From a checkpoint of a small mixture-of-experts model trained on Wikipedia.
Size: 10 layers, vocabulary 44886.
Experts: 32 experts in each of 10 layers, 2 picks a token, a softmax router, a shared expert of 192 neurons.
Below are experts of layer 3 (counted from 0) of a mixture-of-experts language model. Rows are named router (the router's row for the expert), gate (a neuron's input weights, with its number), up (a neuron's input weights, with its number), down (a neuron's output weights, with its number) and show model dimensions 192-287. Each number is 200 + 30 x the weight over its row's rms, rounded and kept within 0 to 999.
Before each expert's rows: a language model's description of what the expert responds to; "raises" lists some tokens whose logits its average output raises strongly, later layers aside. This comes from a sample of Wikipedia text that the model never trained on.

# expert 9
It responds to: Periods ending sentences and decimal points inside numbers, plus colons, commas, degree and minute signs in coordinates, and closing quote-period marks.
raises: " However", " The", " In", " This", " They", " It"
router,178,219,171,217,220,233,136,132,207,138,199,153,220,240,170,250,225,234,181,157,190,227,205,223,139,210,199,184,226,220,167,189,182,214,235,202,223,200,176,231,194,222,262,207,207,235,166,205,203,173,179,141,221,197,174,210,210,198,140,177,198,200,180,208,212,199,232,172,199,222,173,204,221,213,237,145,183,242,228,206,189,264,136,194,198,188,150,204,175,186,132,149,197,244,192,163
gate0,185,243,270,195,239,225,209,208,256,203,239,194,170,163,166,202,254,206,213,206,171,223,196,271,172,155,97,175,271,208,261,187,187,189,157,192,208,202,153,150,207,189,198,220,139,173,217,188,150,172,211,252,204,150,225,204,202,204,198,208,228,236,180,232,195,246,182,268,265,128,182,179,223,218,202,224,180,181,198,188,175,215,225,275,223,216,224,266,220,248,223,228,212,201,261,238
up0,215,199,234,208,157,244,161,208,214,129,232,170,247,174,158,207,212,153,229,216,199,227,237,224,162,215,160,180,206,158,178,228,210,179,176,172,218,215,216,177,168,234,217,149,206,225,215,177,189,146,196,208,214,209,217,188,156,192,190,193,265,175,206,225,180,236,167,235,195,186,234,170,152,274,235,164,226,171,209,178,232,121,218,234,198,155,202,201,190,171,203,238,226,196,174,248
down0,202,174,226,178,157,185,142,201,218,196,218,201,219,226,191,173,206,190,206,188,194,214,181,213,179,275,257,212,204,187,265,247,194,232,201,210,242,210,237,257,231,224,226,172,194,228,209,250,191,204,193,179,211,234,179,200,236,173,219,198,182,209,222,163,190,187,236,218,136,230,188,260,197,178,183,155,208,219,227,207,237,135,197,144,178,205,207,154,240,227,188,176,194,208,159,208
gate1,196,274,167,162,202,217,226,216,206,171,201,151,201,246,154,192,181,203,225,173,202,163,191,179,203,181,203,207,206,240,174,184,206,149,150,253,171,203,199,221,219,155,178,186,244,125,223,170,206,210,130,267,159,179,224,208,249,218,151,170,210,208,235,222,172,194,198,186,242,276,203,227,194,216,181,253,191,245,198,214,225,208,183,136,212,224,232,256,207,195,256,159,224,183,217,149
up1,223,237,205,199,225,218,198,175,152,165,265,254,209,155,171,241,183,165,249,210,146,200,249,187,245,94,205,148,205,181,217,155,196,146,204,231,215,205,140,172,159,174,217,201,171,193,245,142,203,219,215,235,187,198,263,180,203,247,169,206,237,187,246,153,178,221,241,282,206,181,223,224,169,237,209,230,208,216,216,174,172,195,191,228,212,162,209,262,200,222,249,214,273,238,252,154
down1,200,230,193,232,191,207,149,218,205,217,187,142,194,176,185,167,261,197,175,167,186,170,239,202,217,250,178,211,229,224,202,158,246,217,132,218,171,209,191,206,202,192,216,228,191,218,175,177,168,248,196,204,282,194,221,244,182,215,185,200,180,198,246,168,204,218,190,148,174,210,214,257,224,256,183,243,200,253,223,208,188,210,221,217,192,180,225,150,242,159,214,164,205,241,189,195
gate2,226,222,156,215,159,228,229,233,181,187,167,227,224,174,196,186,174,233,169,233,214,140,210,190,195,213,176,227,209,252,238,207,225,185,187,246,206,193,206,156,198,175,177,217,191,190,247,228,226,194,181,208,217,226,234,215,148,176,237,214,184,181,206,223,217,202,174,194,158,234,152,208,178,229,188,226,173,201,199,184,211,201,223,151,155,244,224,233,171,226,216,149,247,192,234,205
up2,164,165,166,140,237,187,179,191,165,247,270,160,190,207,189,226,209,198,228,218,184,182,210,208,201,208,196,230,179,187,214,204,228,205,188,179,223,186,216,187,191,176,195,165,214,232,176,103,247,253,223,200,203,174,182,177,230,197,186,130,188,195,186,184,203,177,221,207,252,229,212,233,244,141,186,203,205,174,185,179,271,210,162,253,210,167,116,196,224,209,172,212,184,159,186,226
down2,175,232,150,169,229,185,213,177,224,188,174,209,208,204,246,188,168,182,214,227,183,135,173,195,177,199,233,259,248,230,202,217,208,201,200,227,194,181,239,247,158,138,152,180,257,255,148,180,220,171,151,153,168,200,179,133,237,198,243,144,217,230,167,218,230,244,189,217,182,220,155,184,216,199,184,168,207,158,156,182,193,222,187,167,189,194,158,172,218,184,150,233,202,230,212,198
gate3,231,205,194,195,180,194,210,225,209,189,204,211,193,188,153,158,168,235,164,242,221,178,199,217,192,185,246,214,192,224,181,175,141,137,280,238,158,221,166,154,200,165,205,137,231,164,214,258,162,166,229,185,181,207,176,171,163,212,247,148,187,208,225,189,211,149,203,208,215,248,172,188,174,200,226,271,209,228,210,204,211,212,165,211,189,181,134,173,169,187,161,233,243,229,234,181
up3,289,199,216,187,268,258,194,180,165,209,177,194,142,233,181,187,253,201,157,175,217,185,214,204,211,192,232,164,157,185,223,216,217,211,193,258,161,189,181,195,218,235,189,157,147,186,190,266,188,178,207,213,209,219,153,201,211,158,249,218,196,187,171,227,198,179,193,161,228,218,148,190,157,168,230,228,211,203,209,191,168,241,203,147,167,194,117,239,209,187,194,175,255,269,223,191
down3,180,175,219,208,213,149,191,199,170,179,258,168,195,217,192,202,231,209,144,247,202,223,246,245,200,189,168,195,186,178,168,219,231,157,239,153,182,165,157,259,253,177,257,174,202,209,224,160,168,210,173,180,190,189,168,154,235,159,169,165,168,225,177,219,238,162,220,214,230,168,213,207,187,248,186,157,172,195,236,224,205,183,139,197,225,157,182,180,195,175,203,183,223,202,224,190
gate4,197,231,209,240,179,190,191,241,293,182,197,246,180,213,221,204,132,145,261,160,201,244,227,233,197,167,173,238,167,203,170,231,149,168,162,243,153,199,247,147,190,192,187,176,212,166,278,198,217,157,197,236,249,210,234,181,223,162,175,192,193,140,206,211,190,233,214,197,243,139,162,217,238,257,189,210,211,232,235,174,182,202,272,265,154,135,212,208,193,186,166,253,178,237,166,232
up4,196,215,202,207,219,238,202,212,168,242,185,173,145,187,233,260,204,191,222,197,214,194,177,171,203,215,235,222,175,181,225,220,198,190,187,238,148,210,170,199,152,196,189,250,187,161,246,181,218,163,193,126,172,204,223,166,234,178,229,187,205,230,163,248,187,220,197,141,167,130,177,253,180,142,145,205,199,217,187,186,200,183,190,212,158,231,202,204,202,221,230,238,222,195,206,228
down4,188,200,205,173,230,217,199,190,190,179,186,181,188,226,260,195,211,214,212,197,241,193,211,181,125,197,154,241,274,169,211,202,194,220,160,179,207,182,234,191,159,172,215,190,206,156,204,199,166,226,243,202,222,253,254,232,179,177,207,218,153,158,167,195,237,225,194,191,197,136,248,202,287,211,204,172,232,204,197,165,165,226,230,198,214,209,220,221,228,205,133,191,174,226,233,163
gate5,147,132,202,221,211,211,240,195,214,225,212,177,188,163,279,212,209,228,257,198,223,153,188,191,256,145,212,217,181,191,167,182,238,150,212,150,241,177,198,164,178,200,181,204,224,206,224,230,210,150,276,188,171,262,155,248,211,186,163,276,246,226,240,178,254,254,239,175,171,147,169,186,163,176,164,208,156,192,224,175,213,174,238,181,206,211,214,228,169,249,173,157,220,166,142,233
up5,211,260,224,176,189,200,185,199,242,173,172,186,250,179,261,195,192,203,147,176,131,169,173,181,217,186,188,169,199,193,269,204,208,226,170,217,200,221,214,184,200,247,184,205,166,210,204,140,215,136,233,171,209,186,249,196,160,183,262,185,254,176,212,206,159,236,214,246,211,164,221,234,249,204,245,194,242,222,188,224,139,210,222,180,177,222,192,201,198,170,165,174,205,261,271,206
down5,190,253,218,206,247,209,237,170,198,217,227,144,196,238,215,154,216,240,160,145,170,201,175,227,155,197,234,218,208,208,204,163,177,203,193,207,191,220,169,211,215,213,161,188,233,230,174,170,270,203,248,235,229,197,204,143,151,223,196,228,210,193,209,173,192,268,193,164,188,209,192,210,220,163,195,212,186,185,202,171,139,211,161,176,181,212,246,165,191,184,190,198,231,229,194,155
gate6,233,239,260,203,159,203,231,191,215,216,226,237,170,132,222,240,181,189,185,201,187,221,204,258,194,243,237,183,215,186,188,242,181,202,224,252,170,231,185,184,236,206,204,186,147,216,135,196,232,267,202,171,193,199,218,173,243,184,164,240,105,201,207,146,161,253,186,199,232,159,155,220,250,222,214,219,187,197,209,198,219,168,194,212,215,145,195,180,217,168,190,226,250,281,193,232
up6,220,172,226,202,234,192,231,202,219,224,174,238,227,155,213,210,214,198,117,162,237,235,220,203,250,224,198,186,199,226,216,208,212,194,219,228,173,204,229,198,174,204,181,201,171,210,207,179,215,230,205,212,211,216,289,183,168,205,204,182,209,191,216,189,157,199,173,168,122,181,239,193,175,262,169,180,242,154,214,205,223,142,214,213,255,201,227,145,185,189,189,228,220,226,241,241
down6,189,182,229,168,175,150,168,199,206,176,188,217,214,238,210,165,161,230,148,155,194,170,185,201,174,232,200,199,203,195,206,202,157,177,266,252,157,199,211,208,169,133,164,152,214,236,240,210,212,172,258,165,201,183,149,230,186,224,216,166,142,178,144,197,212,195,216,210,170,230,212,217,193,151,150,185,242,221,219,179,202,252,174,189,170,229,126,167,222,156,185,161,166,189,184,200
gate7,189,217,197,226,283,145,225,173,238,221,133,190,211,224,134,168,224,205,242,186,230,177,214,176,170,180,225,233,230,138,208,238,191,215,228,170,156,206,231,198,192,168,205,204,230,240,241,278,219,183,177,203,218,197,203,244,189,180,193,193,203,198,151,173,218,207,201,153,198,245,143,164,165,206,233,173,240,202,177,200,123,208,212,211,216,197,143,176,180,216,186,225,222,215,146,169
up7,174,174,209,174,198,187,184,207,180,259,183,187,175,195,181,250,216,196,138,170,193,201,228,258,119,158,159,195,177,197,199,254,229,187,214,161,204,206,161,230,186,206,231,196,195,203,144,259,163,216,227,198,211,166,243,177,211,239,211,230,245,196,183,207,190,182,164,123,168,224,169,212,178,231,243,196,196,185,213,226,172,188,183,222,257,258,205,169,238,176,198,200,228,260,228,211
down7,235,187,184,182,200,230,176,202,203,232,197,187,140,178,170,181,167,193,242,215,223,221,173,181,174,185,191,158,215,130,194,207,193,233,168,159,173,192,178,202,214,245,208,224,171,155,223,248,184,194,204,219,194,182,205,204,156,172,148,259,224,219,177,223,232,217,161,169,174,169,223,174,190,200,210,229,200,204,238,211,200,228,216,274,193,190,235,189,225,189,212,200,192,189,217,161
gate8,197,192,257,204,280,153,212,216,174,225,158,215,219,168,165,228,209,138,169,191,192,177,232,211,148,192,159,166,174,192,267,192,151,194,197,178,207,152,169,224,158,209,188,178,214,179,180,192,231,241,265,178,167,234,218,166,227,265,184,196,215,149,188,229,205,186,210,244,218,183,170,197,172,196,205,214,241,212,212,229,193,223,216,176,183,197,183,224,227,206,200,248,210,238,212,214
up8,176,181,191,171,200,197,206,167,200,140,194,229,161,163,220,184,252,210,172,198,172,213,180,241,171,193,184,161,199,229,224,245,189,182,225,161,188,170,205,127,118,242,181,177,199,179,148,171,182,209,184,240,173,268,205,193,217,224,192,205,204,203,192,104,190,172,225,189,213,181,221,163,185,190,261,241,188,249,160,172,194,185,191,194,210,208,177,216,154,208,171,209,221,215,177,182
down8,168,239,190,212,184,226,163,220,168,195,181,122,197,202,239,175,184,239,174,192,218,185,178,150,164,240,224,174,226,175,200,151,186,170,200,174,211,190,196,140,232,160,187,178,229,185,194,226,209,168,213,216,235,255,195,207,239,230,213,178,177,198,230,188,217,217,209,226,201,178,176,218,199,166,228,224,209,181,201,189,252,205,270,187,194,230,192,234,225,215,232,258,188,193,212,130
gate9,226,232,204,174,231,211,216,235,269,241,186,173,204,188,198,196,186,196,212,184,214,243,209,231,279,188,205,249,175,281,231,196,250,197,192,191,205,212,284,185,247,170,171,209,204,213,160,181,149,221,221,190,282,187,225,199,192,173,223,269,160,228,178,192,242,192,210,164,230,196,150,166,178,147,185,220,144,199,213,205,197,208,195,173,258,189,253,235,213,175,204,215,233,198,122,238
up9,207,236,210,216,213,235,191,171,228,255,189,131,153,188,125,207,189,246,257,210,181,223,181,158,163,236,206,221,177,160,135,218,158,154,199,166,227,219,169,202,215,133,229,180,195,198,161,194,141,235,175,186,174,217,220,177,254,174,167,218,209,229,184,250,179,219,221,169,230,165,191,187,139,176,132,191,209,227,220,207,242,222,186,113,201,136,153,147,222,220,176,166,244,178,225,176
down9,210,183,165,243,236,193,212,183,171,231,216,205,186,200,199,225,246,193,186,180,203,225,181,221,237,168,178,205,193,183,212,258,225,254,162,206,168,143,201,207,176,184,235,208,194,186,265,305,229,205,165,175,207,229,210,203,197,151,196,160,158,227,161,182,150,152,181,190,215,166,229,233,177,198,181,203,225,180,222,199,167,193,155,214,162,204,126,207,227,252,172,194,159,202,213,207
gate10,193,203,209,177,219,217,180,234,214,194,176,229,202,189,195,126,220,225,170,193,245,185,207,178,267,157,207,171,227,258,200,140,174,194,159,277,172,245,224,152,178,239,199,240,117,198,170,234,215,189,169,238,184,209,220,229,193,153,225,180,138,258,169,204,169,186,165,237,184,168,195,176,195,219,218,222,221,156,174,161,191,229,216,216,193,195,193,242,180,202,198,197,219,207,239,137
up10,218,166,221,260,205,152,147,199,210,184,192,184,232,205,202,150,254,184,154,185,156,165,221,209,231,219,214,194,142,205,163,196,173,193,265,142,223,215,153,139,169,153,189,211,219,173,154,237,159,182,258,188,185,148,224,179,213,151,217,143,212,140,180,164,171,180,172,191,200,197,209,209,120,178,186,213,253,176,222,200,243,190,209,172,204,172,231,181,214,166,194,170,153,163,182,181
down10,228,265,177,186,176,173,183,172,215,203,228,184,180,239,239,198,227,181,243,127,202,162,171,249,228,217,210,166,147,240,139,157,179,214,241,169,213,185,217,228,185,177,183,153,174,233,148,171,199,210,134,228,115,183,204,220,217,165,207,203,210,152,243,285,175,197,183,126,235,149,269,207,211,203,296,193,188,213,241,218,209,182,216,164,163,169,204,187,169,178,205,154,240,206,189,200